python train.py --num_hidden_layers=14 --n_experts=32 --experts_per_token=2 --hidden_act="squared_relu" --normalize_top_k=true --init_std_router=0.0116 --vocab_size=25921 --norm="rmsnorm" --norm_eps=1e-06 --optimizer="adamw" --beta1=0.9
Below are experts of layer 2 (counted from 0) of a mixture-of-experts language model. Rows are named router (the router's row for the expert), down (a neuron's output weights, with its number) and show model dimensions 0-55. Each number is 500 + 25 x the weight over its row's rms, rounded and kept within 0 to 999. Numbers have three digits each.
Before each expert's rows: "comes before" lists some tokens at least twice as common just after its tokens as in all text. This comes from a sample of Wikipedia text that the model never trained on. Tokens count by the router's weight.

# expert 23
comes before: "2", "1", "0", "3", "4", "5"
router:523508520474525478532517475503510467504503487510525484495483469516510513514508505479453502481540477522498507518472518485474482473486506492488433496484501472494480508504
down0:519483499518505460541491510502529516511491517461515533503524496539514536495488486503527520480553472495527494480503497508499517503534505455559498501499523482490447509525
down1:511499510530500491497528506544475512520451481459510531496500504464468510489499497520543485458534553525505547505457537516520501475514495498522497486489500508535468500481
down2:468486515553475527541479486514459489526509496514526476527537503496539475537473482504447484507497521511534512456538459478496508519529476530494534470472480490507510511515
down3:495463485481509491468504525526471487528495475481489510466491490507450526481528519511478486518506464530532496496531499482511502490491485518478527456523458467525470540508
down4:504527525482489526512491466492494545474481516523471527462499518509580546484507511465458517494547479498487506495501476519524499468465505528484502480502508502521513503498
down5:518534542480541502496530452475489492539520481491500552479490476511478515511490496482520531499504493502512475515506521486481523479478521505539479498491466509490478524468
down6:463483480502522502478522553551452511466487487514512535529505548472543533513468532475527496470508477513466493487483502499523470516462525547509520481514483459498482526498
down7:543493481502510518440529472512538548529568507526505517473523525500519498484480508467512524530546464474496500502553518504522493514497506539496504498476510522505497489511
down8:511495512526472549516470503483518456487521510505501483477519514513528524537479526516529496550470525493503489523484442516505517528456520463456487531529475491507510463478
down9:470520526522485434505544526482485484471496528462547519524489507495493542501501518487531535449499533464513447515481523482465534527526502520493460507482521461526466540490
down10:516490506476516478492505493503543480508496521456462521505484541492526496462503514517485498501511485499480531520464503514517577480506526530476483512473447455490451500484
down11:471543493515507492534485514496551492517491468461552487486503519500527532477446505498550481516541525499492527477492537543491516499516510510504529512498460523533491522480
down12:513451534451488487501522492536551516499459530510485499487458537480540519474494493554502507521512493500515476487488483519509453484469504470497513527492511485492476480520
down13:497467459507483500469476566451476498512511479512468485517480506521456469495503528435511506499509509486518484520503488475515505549519497511517489456525543531458535484491
down14:503485501496557504492534495447540497494511520495506505502497502507536494495452486513513519480506493465484507495490484511519474463449536497528500530538461551506518500464
down15:484547493470512488517485476491543512519468554508520518499531509501471538531493531485471514477514478516506525512548483503484516524476526510469504482508551565492485508483
down16:545485488485469535445506499485505545493481499513497512518520454508564518480483485470528531484503469498478517491503484489543508463471510540535509492503507495446513460507
down17:526474492509472490480494460513487527551488483515507486483541507497515539488472505461510496541505468468519519532504491498539501539460553486480438493490525487494513489451
down18:464472466526521482476512527488509526477499523449535497478498490501493496454460442526457500490497535533505506467457508531496496474484550505516511556513519499507555552489
down19:493480495553482527481489501538507484507518495483502485528543535492526466483497491479486476520508538489538494513485479499463494506488530524506543524512527496490510498470
down20:487469523527485443546494468530554468530516509496505499501519506492495482480495496506503543499490509523543522468489486509548524490512478493460501457478493455492510503510
down21:507493517479482517473501508447524511496468504462521499524488455508554508482472506497548535465477483500463494496498470529519521445515492506471528497509491512481485501510
down22:457517463458482571486488511477533491545477508525527497492482513506529530489467485484450519496547528503497469497482547484519497492499511513473523501481503472492466505435
down23:532494501516524538489564513510484550526533452543502549487470535478506516466483530459525513512535485458473482497483484478483516518509533534502523500519497503503473493488
down24:514471457500494462515488489511539474470471481457485503512498520480519537483467511508491504539486498506476471471498531526530467508513496492501491534497490460526494501512
down25:486513494546506490542485540503529505478478489470514473478476493508530509526486477523520486509516521492488465510493488513531473532478485505480535477528454460536494534529
down26:483504449512465467540496547487497465509524462533501547508490494504501507445503495503476467554490477472456472461499539487503530474492478438499504473520496460493499515523

# expert 19
comes before: ",", " (", "\n", "'s", "i", " =\n\n"
router:497500529484496439541492497490496459476466487509511470511499483514466494515515506477486494479524472540516511555484525469473500443464506519511506520464501451520494552504
down0:502473458484494518491552510516507475500517482510511501507505533481593481488486535486467531512504512491515463529484468476552468510509524517472497464523492453517491491520
down1:495522499501482471496504514507492517545498486517479567497470485483485507502480485492461499541463503506497481475504494504534544512477531472537457501534491517474471482456
down2:486489540492478498504519515526490523494485478537523515519518468515512471521492476533455481510511510497493506536494466482492487508523485476509537510474514519505495551498
down3:480468526525470498491500513485586496511508508509506510514466480501464543514508518520448548504482513511525479458506534484486532550517504524520499484496521504479474510467
down4:545522492514551519472505501506479467419520474495500472485466523463477486543521492503534509518477535515493463537512492485502481523487489503501477472523438483526471473490
down5:517525447481523463529493509474514468507493506520500530512502493479495476491485511536498479514529500482503483485480478510463499475511487497533495489474546526490538540497
down6:474514555548540487502502530495490503507556531493496527525476540490537529540527493476536455514496494472481468508495502491468518510507525524499537506514508531526494473442
down7:530540482507478532447470536475490456493508523432549510538548540482517509514493468446522538501520468485517503508495509472505507517544505532500545519506497526492524513469
down8:488475514514514476507527495558449507472483538435499475489509485529479542451457459511491499495484513487464538503508522486475520485542488462471489521469513510503481507458
down9:511470443496525485493504512522490467471506469520481462490506497510497452517492522512474446531471465536491486470521451528491496529511494478466480470498487477500478471523
down10:520588496505518527492498506506477502454527518502476495467511494512469524560505489524491497491477520489510490486515541518512465575526435459521487515551498492507533504511
down11:491500537509508485529508509497507464506545508492501527497479510499548481518497513500537500550503495520479511540561482459480481515457499528479503495512504511501488490447
down12:493462485518480456472514506516495479485492492491511477458529450533492470485517481538520473514486491489561503479544499510470475505500545496527495501496499441499509528536
down13:461513487520499489526492536542518518487486508482459521510490457533480507464488497462515555518514505489496521496505524513531497523484503468546500528516436455508539472551
down14:505462499505493506489497505513495497518479533516546491505551491477508485510427492521523525502477502462494475477510466529461486457465556496489524495534507537532518485497
down15:501521506488490473502510517568477525522479497541495511461509510488506486480478502502517477495482476506513475517494490487560495499537455469488516477510477499495507462517
down16:532515473481493524519493552502458473470505513511467498511466544466508477492468530513485520460523593498475483467486506507465516491540527496450528520480488459525455491497
down17:504538525544504487507517563506464490477532500515508493527485512487491474536493484476511489526493530482502457527524479498513519535549503490505491524476472477510501512490
down18:501522521507465499503468554468449492504514518517446564504487540508479521529475555494488501505504476452476471479495509552532473508545463543508485524515510506485500479527
down19:517470478527459532460487526460491483499500470483509506509468483489507463466471518528500535496505477504503494502495483453535497528479541499541516482526502542496522549498
down20:477461525500509462495484504483499501542494523514510522509492508489532517535486503504501479481525451459507484533472489501517475464458488525487464480499542534501553505524
down21:540494475485511485520520498511499508496544510516510517491493535482468508519481497522515506493493482446483466490501512477464504500482506490488504491506448537493539474492
down22:535544518494477511458482484530511487465480521501511452502516503484539485551466476551537488486493512476470523505527480486517496494490501472498530495518494490516510509484
down23:472493522516548546512502533503524490566459530496495522475457502496512492568518467508483511515489481501521475551493516524510491460472444502517532496503513500509504506476
down24:492520473485521482440534603491533507490491541472505523494486530464505535477513490516484479502520529488442480540475527505476453501546488506485529518506487491528532507468
down25:543462502501433462461453483459525474532504519548497507461497512542493526519443486534556505513485461535536493503521477515528429484525492492536462484536558517519490484490
down26:469523511496498485515507524508448510532498489527506545506466526441538519527517513480530462491549472448501504506479491554526514487560470502477510509514476488476459497525

# expert 0
comes before: " of", ",", ".", " in", " and", ".\n\n"
router:489484508469555444508501499477509474507503506511512473507454503530484491509540535470476451490521513535480504530477488467502492485484508510513479488489521490546493495526
down0:478523532503485558467532547505510526483526476492487522507480506476518528485515505510533450482513527435502433480492541476523490526521525524488509500514469542546502549493
down1:551523500509439520510467467452479515469542485479471489496534494482483462504530459482528499511489499502498469522520462554482481501486453520497452511481470489508474485493
down2:480494548553497511508542514451486481490472472517428521471505496534512535500502501525471473502499492480544495523505482518493510512500476489496569474532530506529475500515
down3:507478496542502502532463499467465497501522542520532558499459478511531493501449526571495469517487495469532523506490507521499498488486454529516508475459485470492431511484
down4:496472490506514569495492533494504507504504502494475530510427498516492520516496471501512476516495489464514494504490503466429530489509528482513521503507481554544522472458
down5:484474512521489471503533521507502500510503542515493505486473480475503511498460508508453505468525488521521533472541491481513516495493460510506529512530541458526514513557
down6:548507494505507534501539467534500475522500514526508483456503463471516492483450495525497496506502465490478523515509528449496551536562530500496486558532472516503546495505
down7:517544521493478492508504468489499541461544494472496546480526524464466492517500499498517521486506504476496493495489500513444501517515529576535546549477494498484534497463
down8:531511527458551495474523511436475495512502496518500520541509484493481480434498529563517508515537502507481505536514511525531457507490479540486489496519535494493527473493
down9:514548524477509472503535529461516499528475539501498529494490538510461522490492479434531485549504502462510469499508522514521456457517546525480492487475488550486532470452
down10:473447522517506536500485487491487507480563509471526558487492527486492490523481495533500496507464504494484491472511497528477498478475540461491515502458538517517528511524
down11:430510474514516483476507470541484513494472513467450517484482509504522509491477526469461525535507527531473496528488493542493478579525538522481482515510509509522486515515
down12:496482513560566497442505522494531469489514509523478534503529515513574490449442495521553485516512555465499460497520516531454504493510503484478508474512501557505514509477
down13:476536506509487511492509539504459496485471479457513490534495569466484523536548456452498466538475485566502461531533490516488467549493519511497448493549506501487505481473
down14:459503521500489471493544501538488550497496478513483511477476521466474476481526529530490463528519474524461471492520507512496509501511505492493475474509464482468509489530
down15:470480533488519533480468530496496479488522517482500486505472538500456507499498429529520470538480505506473497477454461503493484516470512506506514462537541559522537469480
down16:475498461469438477520496500498495466543492505474453504450486498540471501502533494506505487472494496519511495529526467527525511532530472462515519493530503491503533499515
down17:473472533560608483496501512485551471477518492550516507519485503524520484472463499494497493532498512468481468502508510518445499508462494502462568488451448544526547520453
down18:483542488520506506481487532476543491509487534495490477504491441549495523545499480508512502495471494482533509532489495470488527501532531489485529481514495498488516511507
down19:475519436535537532512477527516537479550511509505460507483521512493472484529484524489458528492501493533508485512514490512550466516514524521502469504546536500483495525498
down20:531514524527512509525521549457502473510504489504491558488451478501499470459489547492483492552499487467486457517526494496478516520518494503509511465485549522512488455475
down21:452452486503481496471515483474511471502509469458464495512498494542531499502468512521488472477457489449485477522507511516491496481484496498523518555517480503473525511473
down22:501522519503455500494516530540494521509519475490516530491520488518511552496517520493507484485474522455544485517472534495504529470513528486470518482481478497548461521515
down23:478540470533491502503507522491501508489481484499502495524461546509476492491526505471475440521433497531512484460538509512496541546512518489490471516552485512487489495465
down24:486508497526532484486499463477505497496522562493484543469514524512532515528500511482499483498468492542479426525501507528508555498503513512508486520542523487479498555528
down25:516547436559485461525463519512450489503490526515477519513467538510478506517504523520560488527444513517468449519506481500502467482479533488518497473504523562463519512525
down26:504463494511496527534512504531503522537491530501505523497489526498491487534514445449524495497492497455480533522512461495470491551502513473483530500481529516581514439478

# expert 8
comes before: " ", "-", "=", "==", "The", "born"
router:504482497453517485499535452506510453473483487489483454476456499534532508532534531496477493476533476514491495529478499481470480453478500487512481540465485480501485536513
down0:518482487518465503496503512513518490529514501495507492496509520472455506510498506495498472497505583527502490492480523471481521487504509487521577558488553497526488489481
down1:511526536497504525508492493500512507551468495525509503502485512478538483487517486525500476509523528506458485518461520520495507497490488532503511528510513504513560459496
down2:501505512495495534523509515472491468444474522488530476511498524528494489504555540513494501516534475532478499485498482530530493531523477502504541499539486493491485494517
down3:504515517534473512520478525506488490484465510534521492461504524502507469481484526511487483499474494536512527519516510491468524503482475475481536544503545508550520477518
down4:511479564522513519494520498486533492537478489492518489504492500469498503497487467513489506502514555516488495484490520425462492465491518465546489505487531514520498500506
down5:510504543495530501473550496504528490495489540495497478497498526458538513509449536466502519537516467512466444494463503500485463485470510499547480513528536520541511445518
down6:525502514510514491499520504479493472500515501497489530492461508484468491564521523477467466495520507478494466537574501488529473494483502528527483475521481498506481450492
down7:533501524538512498533472500471482447508448494506470449525479490504483450478498464483483470519494487537491493538531499500467480523486439494452568518469498527495481503463
down8:490531507490468560486527495474506521521531487507488465496523493518536542556508554497543476533460499490486499502529494531459534512538481477528528535524486468563500479472
down9:462522490513519517487487493527527522492526487528487483499531535455520534526508511482515500510518566493494468487519485519524502469528502483511499499533534503514508457494
down10:497515456556440468510488538474470528500476530515489528500521520462476539452513517476474502520466505514502453516502526477499504544479505488480480523503547492482485496520
down11:479509488512484506492500506511538477492532456480538544497499483496537464536514456488471481508468489505496496478532517489470516525533525489525508492496468491510493515477
down12:532516526492503493484525522481503455517473487452538493525518504472504493551495527523458487503545499509479475518484493547432493499486493466505494493490541523529530473490
down13:454493503487531537506500537481510499507519483475512509511490533562503448507497527467503502494503469509489464506478538467481511472518531513483531466518480521528470465516
down14:525494515498470491523485483528468510496542512500511498465523485476488469499476509541524499495454504508471475515504483473492507478549514451513486514476483512533489512495
down15:479513461459481501541476465500508496510511518455483447458494495461480510490502451439475437525532480542495487491480508505526475467514510509474488476500485499472463508545
down16:500523490520478489498474488504511477479528502494557466510501493463491502547492482482470545511443504518454539452526491541493493493569506464515485467496529492533463484489
down17:505510482502489500495488493521542518529489488508486522518518487496501524527519523496496509472538472475511528508518519488481514479499538519485508513438529477482515546483
down18:490494518562496478501480495492444499482517505535523494492522534488499488504453464513540486496508524513521505480489504464502506471487543467495487489495489484496496506452
down19:528503540486487568500540512500518515520503490530506474467514520507549531535456537439498479526511491491506509471509488533504525540474479515498531485512484487560492484443
down20:482481521471512523508526524491480484514464519502501508480561542543511553545511521471512497523495498461466526481486540529483488531506471491531511491525494477501507459492
down21:516507501505496487463554526511498500530526469499543483493506531462541500516479510471476506469510519480468475454510539484475489521525539469514488525536504499518523512476
down22:511498475474485525461498482523508527506478511499500515493523495479506496488500521481494486502478497471498499526490483496496453536503498491466523558459463509504465470527
down23:505490493513456497488473477470504517488518481484493455511497513489513530535471501522522510478513505470517493543503509498533497513529490487494518536506484511507489453499
down24:534479492522488501546513503514498483470491503510497492518452506538550515498556517482451507506509466518454540532488488499498506432458478473575481494503503468497489520491
down25:526525487496517489468519558497456549522535492502515516518490498463501531524507465498514493493507491459495456510530484475517524486508495500506526505520506496470496452511
down26:491500461512500499443508460486507519510522448521452504480478497491510516539480553516496515528455530479427457516553532489506447499494473511490502465524498481487480479519

# expert 18
comes before: ",", " of", " and", ".", " in", ".\n\n"
router:502521512451540473514518483493518460502474508514502480515471507527495507552527515480472474481530473538489527521464502479481492469468485523514498516468481472525503544507
down0:488499487532476478470499509588512491496468518521509516469484519487512512467505501504519504510491510503458518448512511526505520547530504471468483444514472525495507527534
down1:503510526517480520470501509510463524527502521494426546496481501500529487483473519504489517497520468449477467457480520505482537501539528505452501505500510516481544481485
down2:514514514549533512507471440505518503473536507496501517470550474523515453523512492499429478532474521526498492525474503545485517469500568509477537475492480500499522518498
down3:464485504530488488548517484511531485504485489542461451511496500534503511521533514526498487482484514545483496476491490484495476497526484483499491503507494503517492463475
down4:499486486521480499512499501517509489468459456513484469477474528487471453508494489516482506506494517456479498477501499485487543524497501506535541479537500501494452494536
down5:494462459515502485579454523556506505485492509534508519525509515499496502500462496522479502495511449501476497504528486509521509497461498530485516514498497498477502510497
down6:516497477493491496521480559516473494504520432495459492486520512481496510509475499465483486522486490475484457490470497559525448501480489471498475484504501509469471451460
down7:459468510443513458509502544531510505501502508463528486526535560516467489495488504471430481500496514534494454479484454530519472457520502537533523470489506465501478480512
down8:505503532512503496525490489468491501476501455544494519495479540503484553467514518489482514552502520452504434482556523490492480483510502524513538512529491547469471454479
down9:491478454478491541481469502526495507506493476501512504528475497484497541535492485469489538455502509513510552503488497509508511462498430489514510438502491472486467537506
down10:485488486497503484526485529463519493483520473448477498496496542515519520495476521484540553562500506477524494477522484535479465520553493510501493508498478474497521461507
down11:485475469584528491471501461461496516462541498526477495482540497491488532497463530504507499514484498475506505558421506538495519508491494553483476464510472497501510507512
down12:452497485491494451482506512532526514491463561469459499458546519525455529498509475530503467497523518505484497510519488499510500516520467486511468475538531496532521506524
down13:481512476546501536531490511498529510481464506489490470500498497496484447485523516470546497530516542518472513471506501548469578505501510524534486507550493466492540487558
down14:489522469512539527532514544495501456482515503475475534429475552473516522510482526484523471519490517475511474511464505568478499488533529499495545501521484487505540503499
down15:505511503503476517510556507528489506502501484540536515459489494468511484535517507484496508488493503498497524533502496504517464457534478479500498539473511483511512528516
down16:450509505510494463494548497501492505468480477531506477505505485499512471483497513530541515493494557520494516476533467490533520513504524469445518518512489495465512495494
down17:490494460507534483504475489500467533535507483485460530497482506491480489466505506518525503534532508470487502540487472542498477448494485469435493552480563541477550490543
down18:494509486515499514486507491523469520486507494501507503494505543481462490529504480466531471545471503487509521517492523507508472534523492525470524526493469522535514468470
down19:463455507485548481486521477510466472504474457492507499460411508501491527503523515503508498516499506479475504511506506488512509528539483506514508504503491486500464484478
down20:454513464475543482512485509503485481519483480462532539488512491534486480506489471522511535516501513485459548513499472501472485500525468499474546502455450513466455526499
down21:486480492533496506526514501508496503486517484526509492427475509537495496485518519519523479476503485498493517534515478440482505509479527466509524471490442437497462478537
down22:531480524482448523476521505500479503514485485525518523494464501515525488499535524473515456523489501459498488490534478512472499525500531485526534475540496507486476501493
down23:501468533513469486500526508487552527479527508528494442517484518524536499499496495479484537477483548419477461498467528517485504460527537514527499515527523472512475501475
down24:509521535516447555524515505470464498511500508478517485494469480535485467511524486456454501532481525500467481488516487497474562517491520468544532497492472506505496508526
down25:475486527520511480521479483476541545538463511535489474491483512514467491492523476548516466524489516489535490525498532482515494537498462519523504517507489513525521454493
down26:528468520522526441508523474516528522477453470551488482440504495520488494486493503474504445504503505506449501524498491483514525546504519522479451538530489527496538474538

# expert 29
comes before: "0", "4", "5", "9", "3", "6"
router:509496536487514461511543473488507472517479514512495489489457503535488482536508517491464471478494494516492511509461500478523474505465471520492494512455512480540491527499
down0:489504517497502527473495477533503452502480496506515520540467557475532469521480544510558522505485521544486505530510490525468504458551533486478528507518516549532503522485
down1:495510479515463483498486501514547516529518452470511528534499563479450506464468508550516513491445516513470497473475492505487489509540532472522543490513504498465509529495
down2:491493527526552493466509458490514533513523464478499494522478518483485474540521556566491497535490544497462476511523499501461484523453525506557520535463528505496505531502
down3:462485509493512474502465485478532515517509489571537493494515558491518530501476492496476509495475497478468487510479480522492475495525488483495537494515512492508489487492
down4:462543547473505512498481513476477476560544468501481469463482499495507476511452481501519413566523514476450479506523492522488527537506531498524507498530521487478500499498
down5:493497467519518476517501474447522495532506465489504517454494526467540521536499508467519486477486460504503502489501527471531496542547547513517529532509520523506479484490
down6:533498476528495529518472520531489475538505513503464508442500518476493512507485496474505543488467535468506501526497520451541483533503467493496551518489490466544516485491
down7:479474484460502529485494514450518460494531501542476513476469555501514493499579478502488484506474512494486468518538500525472502516484493525500538520463565519484522517503
down8:519483466534468527498556518522522523492519506446492509491432471485471516521525523493471463535526485495498519490541505472447537467518519480517522496476509511467471551497
down9:512543466491516510529553501490455542507531466465493517462495525486447502505503474543567533533505514518474490533454501514496502522547491560542507533509474511512462514484
down10:515470459551530501494477519496535489523520443466547467534484519513515506542454480535501487497532496458460464504516522493515490514513511491527552506467507496514494514450
down11:496520530529488481557498502472493516541507483528488500464496509531519472477575470520468523468511506480510498490508517518501496538494491538466558523476517483475513502507
down12:501484472505523506452491518537509474478477508517457514449487503529491498481469447553470487496506482505502510508528490527512499503462527475507507497539497512540518510536
down13:491549505547506459485526540477471500515514450512489533518526535510460521534523517504500481520468508507457518516484539481507461512550490506502494523500480524510518508525
down14:535511519498541493509485534524501477427484509488501466501489488485528505500536488464485497512533492499472494482482440493455515475503517522491534511524470478495509496495
down15:482539477528478518527511551524517471513506520508461529481489485490512507524485500482493513509522526466504433506538522442521508509485467528537537551488530500562490492508
down16:547519470512527519481479472487502505528533467493506492489500514484495483510480494528507501541528516477489483515520485497496517545527514519492477540470510504500495486426
down17:477477421496530483493484519483552504514480504473551527461474490521511502480472472495443528487493487516479514523495517519487481438527508508474509498483503504522493523442
down18:490498538523513550484505523476472531480537491509512529508457486494471520518484474506577511487506517494486500539521500494505463511481503540485454513500527474484486557542
down19:480508449502515524507489493515517493514473533483496534495531540499550480515475499504554504444515478483512533473516506516515509491472469543509518479520498528504469487476
down20:537496507503473531481432498505476446478547490501514495529471526487487466523487498531518505456512490540507513510506490518531497485489510505503501474483460472531473500492
down21:528505493482492509479515495507536486487537519490557467544552482501532496531482547521459504503502482511476504484497550503474521439529509508473526546543498548504489479446
down22:517484482589462493463479457549501527491481520472471560488509501528506490550521472483504527494471512499501520539493489466484526559506510505504489486529470477485536531459
down23:542488477582503521497487515467481468526519479515479539490479487559452485512485496537533524520474497474550482507501534450512528536483446489484534503512492482501489490487
down24:495515518436490501514479544498529450545484484503485537451512495444488505498476487548453501477512487544524543447489534561507500432477468497522489479460514483520483480493
down25:538526511534504493535474533498453465510542471537484561506468521500461485512467527535543535488443507489514489522497515460556486481491498469456546505482479466544497520475
down26:505500495529505509496493533502507567485498506465473542496487493560523494485500519517519523503469484463526457504478473514534470491496491499454515483520484422507497493548

# expert 6
comes before: " |", "–", ",", ".", ";", ")\n"
router:480494486508494467504481459470513481511489523484514497483482492516506502528540529489498476448524495509481505515464495465487485488465508516501502528446506486508492553498
down0:517470487515531490480479510531514475481494458483568526537525511479558537453477499497470501439517529463473519459481486524515543504463509517497523475505476471453502468477
down1:499484558518538514492478445539504509527479508471492488490519505465507514554503505526509541497452594526502529513497548452454475475479552485494516475476518493488488498510
down2:433498520507505484522486489466524494504541495489488486529494532508473451518466491499482491498586522507475498484509528526508460500526482487510529503513528497493518501477
down3:496484506528507486504490515456487533535530496492450547472555497484498498481491502501516515484533482509549499460502446493496516493472474498478497474470471489491490534437
down4:533473522507443519493483506477522508512493455511484508503451499501501477533495520532475496480455503473490504507517575478466543515525541511505496493495521499527499542429
down5:518494493533501521507500516521501507516493562495484509514502524511514506491485482508496494497486507495500513470507509538495520505524494486481530511476504488517501550473
down6:452484524504494486498486462516504528486467439514450504555510530483485513543501534546539540504452544454527478511505527484523481536502491469473515494522500508551493503505
down7:474507527495500475467481526513481534454515530485500535531476515511502472493463518503501511504515521461516484477510503538480497491512482490541542519488495553482541511473
down8:512495516553473540486503478522487553518504525483526504537481460497518557496493534528509524485488515473512521507523508506455476473503475485502537502480466505532491492485
down9:508525502518497467476487482537501480535480505433522544535472494471506536508467489544525544492540501517512518447474478477522481464531498558518504526478499539469511510458
down10:469513497492511524457522484436457477526489509537491531488479503553504481516474522488515469492470491473490456527527552499508522505478507524478509511541499468511533508481
down11:504474525530498497471503495475542478518505519473473514515490520527473500507521517496524509534501472516510496497489513514491509484506489536546507510545526512474501485437
down12:536488492562465534488505502521492560508495508469535525529498474486490543486507521507515523507467527459528496498538511505448471475512471465486511486461481474519486508477
down13:532522543535538502499520516467496507499513481483509526508482493489483489541491496482535520485470508461534503484498549435497507485497508501491493511492484541559497507500
down14:528478517507487501433498514514483457519539513433442508509511567493519544479525490531474608521467534546492547462469479520491503492488506493496519495528525487488507518518
down15:527474520509496506480489502481517517470512503515501512500475529558475501499476499524472454474513489490533490513482526540530497490529511528472504481505480476519523539476
down16:487499489541527516505536487475507498495527496492460488499539530535504490522483457514521502496511538477486479542487542500511478491492509515487513535521522511503533532497
down17:499503433511491481478508489488540512493513493474475510533481523509480517490509499480531487521552506530516501497507485500491489549527485434473522482476491514478518465513
down18:508554512483481450490547483565455486480487465499530484494495493500490488479534512478457453524518481522492497528534443446497507546496525490511491521545523492509498493531
down19:509539483473501489504476515476563491492514495502493511464508486509524500501484461501498482530497484529491485479460494545495505489494505490533460494526502528479490481467
down20:509516521488502510492542502508556481497506508521497489473490481560529511468487493524497496470497533537480545494528513513512464531482543485497504523520510458530530503526
down21:483500537488542515536510485486499526537531448481492496487530478562506470520524495497482478498520509537506535502470521488516479498534511494466531494493518538513488517476
down22:515500508507492479515509449504532494484502497491527529530531461467522533505506523497471454496530509481471515484546483474451510484481551480465466534496531541510500467465
down23:535474485503449480513480496520523503479509504436513537510530479501513490511511518541479545459526509485532490505489515489462531491493487456498538507530511465504495492529
down24:477491492534449510482486516494467490527532478495517508498519461523548521494500480515473495491489525504462493489523517465489506510495488482474504528473482462512526457500
down25:494497544485532524532511486495517528505521469519458509489489539547491525524491488490547471508469513479512512491485543478480461505523490494488508468500468464516505512520
down26:514486466506467523502497486499528493531483478526459522533482488517491521469477493475527484476484539490475473538515493482496478484522504459482475503515524503515495420493

# expert 27
comes before: " |", ".", "%", " |\n", "–", ";"
router:488506527457512473510516455480491483499500497519476489516486468517500502526528530508501498461506504517488533493438505457504490431497495486508483514468508478538486554531
down0:498498548499500521498520513436499480521554478514447497507488530525456469561527500513469495482487518500511434529553511505486488489509555525479500460541486507535489510458
down1:468492510508524470501467495534462473514485510523534497471483484490431504477478507519493495498522519543523506483500498501489480503537517539492504452451491494493462507500
down2:553522498522519521475497534530483501474557444498504506511450565464483504500465526502543528519492540513462512487475498531504482486544537451489524473498511514476495490500
down3:484543504533450503498502545475505503498546450496483527490500477536471512482477474534520509531475518502487497581501532513512446508489485479507485475518457500527472485532
down4:514482546517509529492572548506512504471550562512505544516520534499528506496487488500506534489477493509472485484489482488495519497490546519464534472503527492510506533481
down5:527516541515544548499507475481489497446479519500501480517503499518502501503511501510509514484517518498520516498517529539448509483483546491506525465516504525516483470462
down6:461508549529505509476493505533473448554556475503481541535517552486528488501455492511505492508466514482498492493527508529506503496481523481481557513469479494532512555487
down7:511537474481516512453500512474511527502491506479520505508529488500475489474476543515487497506494531526484477531499486517494489519496538500534469510522495484501524469497
down8:491438473503499494517508516498530454475507508510488507491492542503528488465485506499517511464504469509515457530505489450505490452494495517478493523521473497489499525533
down9:512496546530506512516486486488481540502486508500550489486503509446504528548494483475465510482449484524499562503480508500487557501472494525515514509485515504514486551485
down10:488498510509487512504521522480549497498462505465482504531465505507520549490518528525524510498547505491508472483534501494463492520487484509443522493489451517497509553483
down11:492495505471476478492466503510472515519485519539469487460513515498474462498517484505512514517520513515486526490498519492533502519485504473494476502524499505500514479563
down12:518439476462532497499508514470505477479489536473488529470523535514500448497487505418509475505519496531503501480505512540504526497486498461513465467518535543466482520538
down13:491562493479482529527503506473526493497498525473519482418498501511529543489493531512513502522531483558455510499549506496484535501508470492523483495514528494500464468519
down14:486539512567483522526459488510531488505500453513484487484492502524519528480492463490514481496496571501458507489502513541525436511503477518474508492533480494521499482477
down15:503490489505518529494554534464499444516529502487523492478507487470433513482509456478490509489484455512455489454503468524488465512530487535478481483515536497501471518517
down16:483528513517526484510493528522474515526445506506505509475473508487465537461517489539519480499526498503519481518498545477474500589527529494485487525483502509509483495525
down17:473518516531493493489497521489475471511497484502521484527462534513482560505479476480528513533492514483518500511472481549513511484539511467482485474494522487510461454489
down18:496477461515503530475545514502508465455477475523509519514483569495521479431445535473538480517489523523490468457517483460505478463486516530496470482540514479514504478506
down19:502477481470530469501558543489509461503503525530524519469477500523521470477475490491491479468531493507518461481530481518461515497508489531532528488521533505477477469474
down20:509535531487509510515546508478524514507467539503473484487485490511516528518501563469480489566506508475476482535552523497469510516516470495515521550527529503467481495518
down21:471507506521510507492479525494484492511503479485514466475471536474482471523437534523560470505445489501471478529512499485510501495478493521520483494498488497522531504497
down22:488441478522521522474545540528494511473521539496505511534473523563501512542497526505528506515472517465467446516539531446511442512494501505501490501495482469506515484506
down23:512509511519461519454519508503521526499530545512484471494515487487487510540493493492480513501494513459480472498538514490484500503465511495479504544485547487490495509508
down24:466456518506479501505518514483523517518503497505500492508488470525513476525459512526494495513513535525471503496540511453511467513514475486496518518479477451529507492453
down25:521501515477508536487453502515530500513505509495498497529470493469461496486529473427502520501515484494501532573500534512499522550521477456471504550506522492481518477483
down26:488540534492486492478510542505470506465516499490517501481497531461513490483431485480501511544481509499492478498474500503464509479460513511516476527492540454485522496525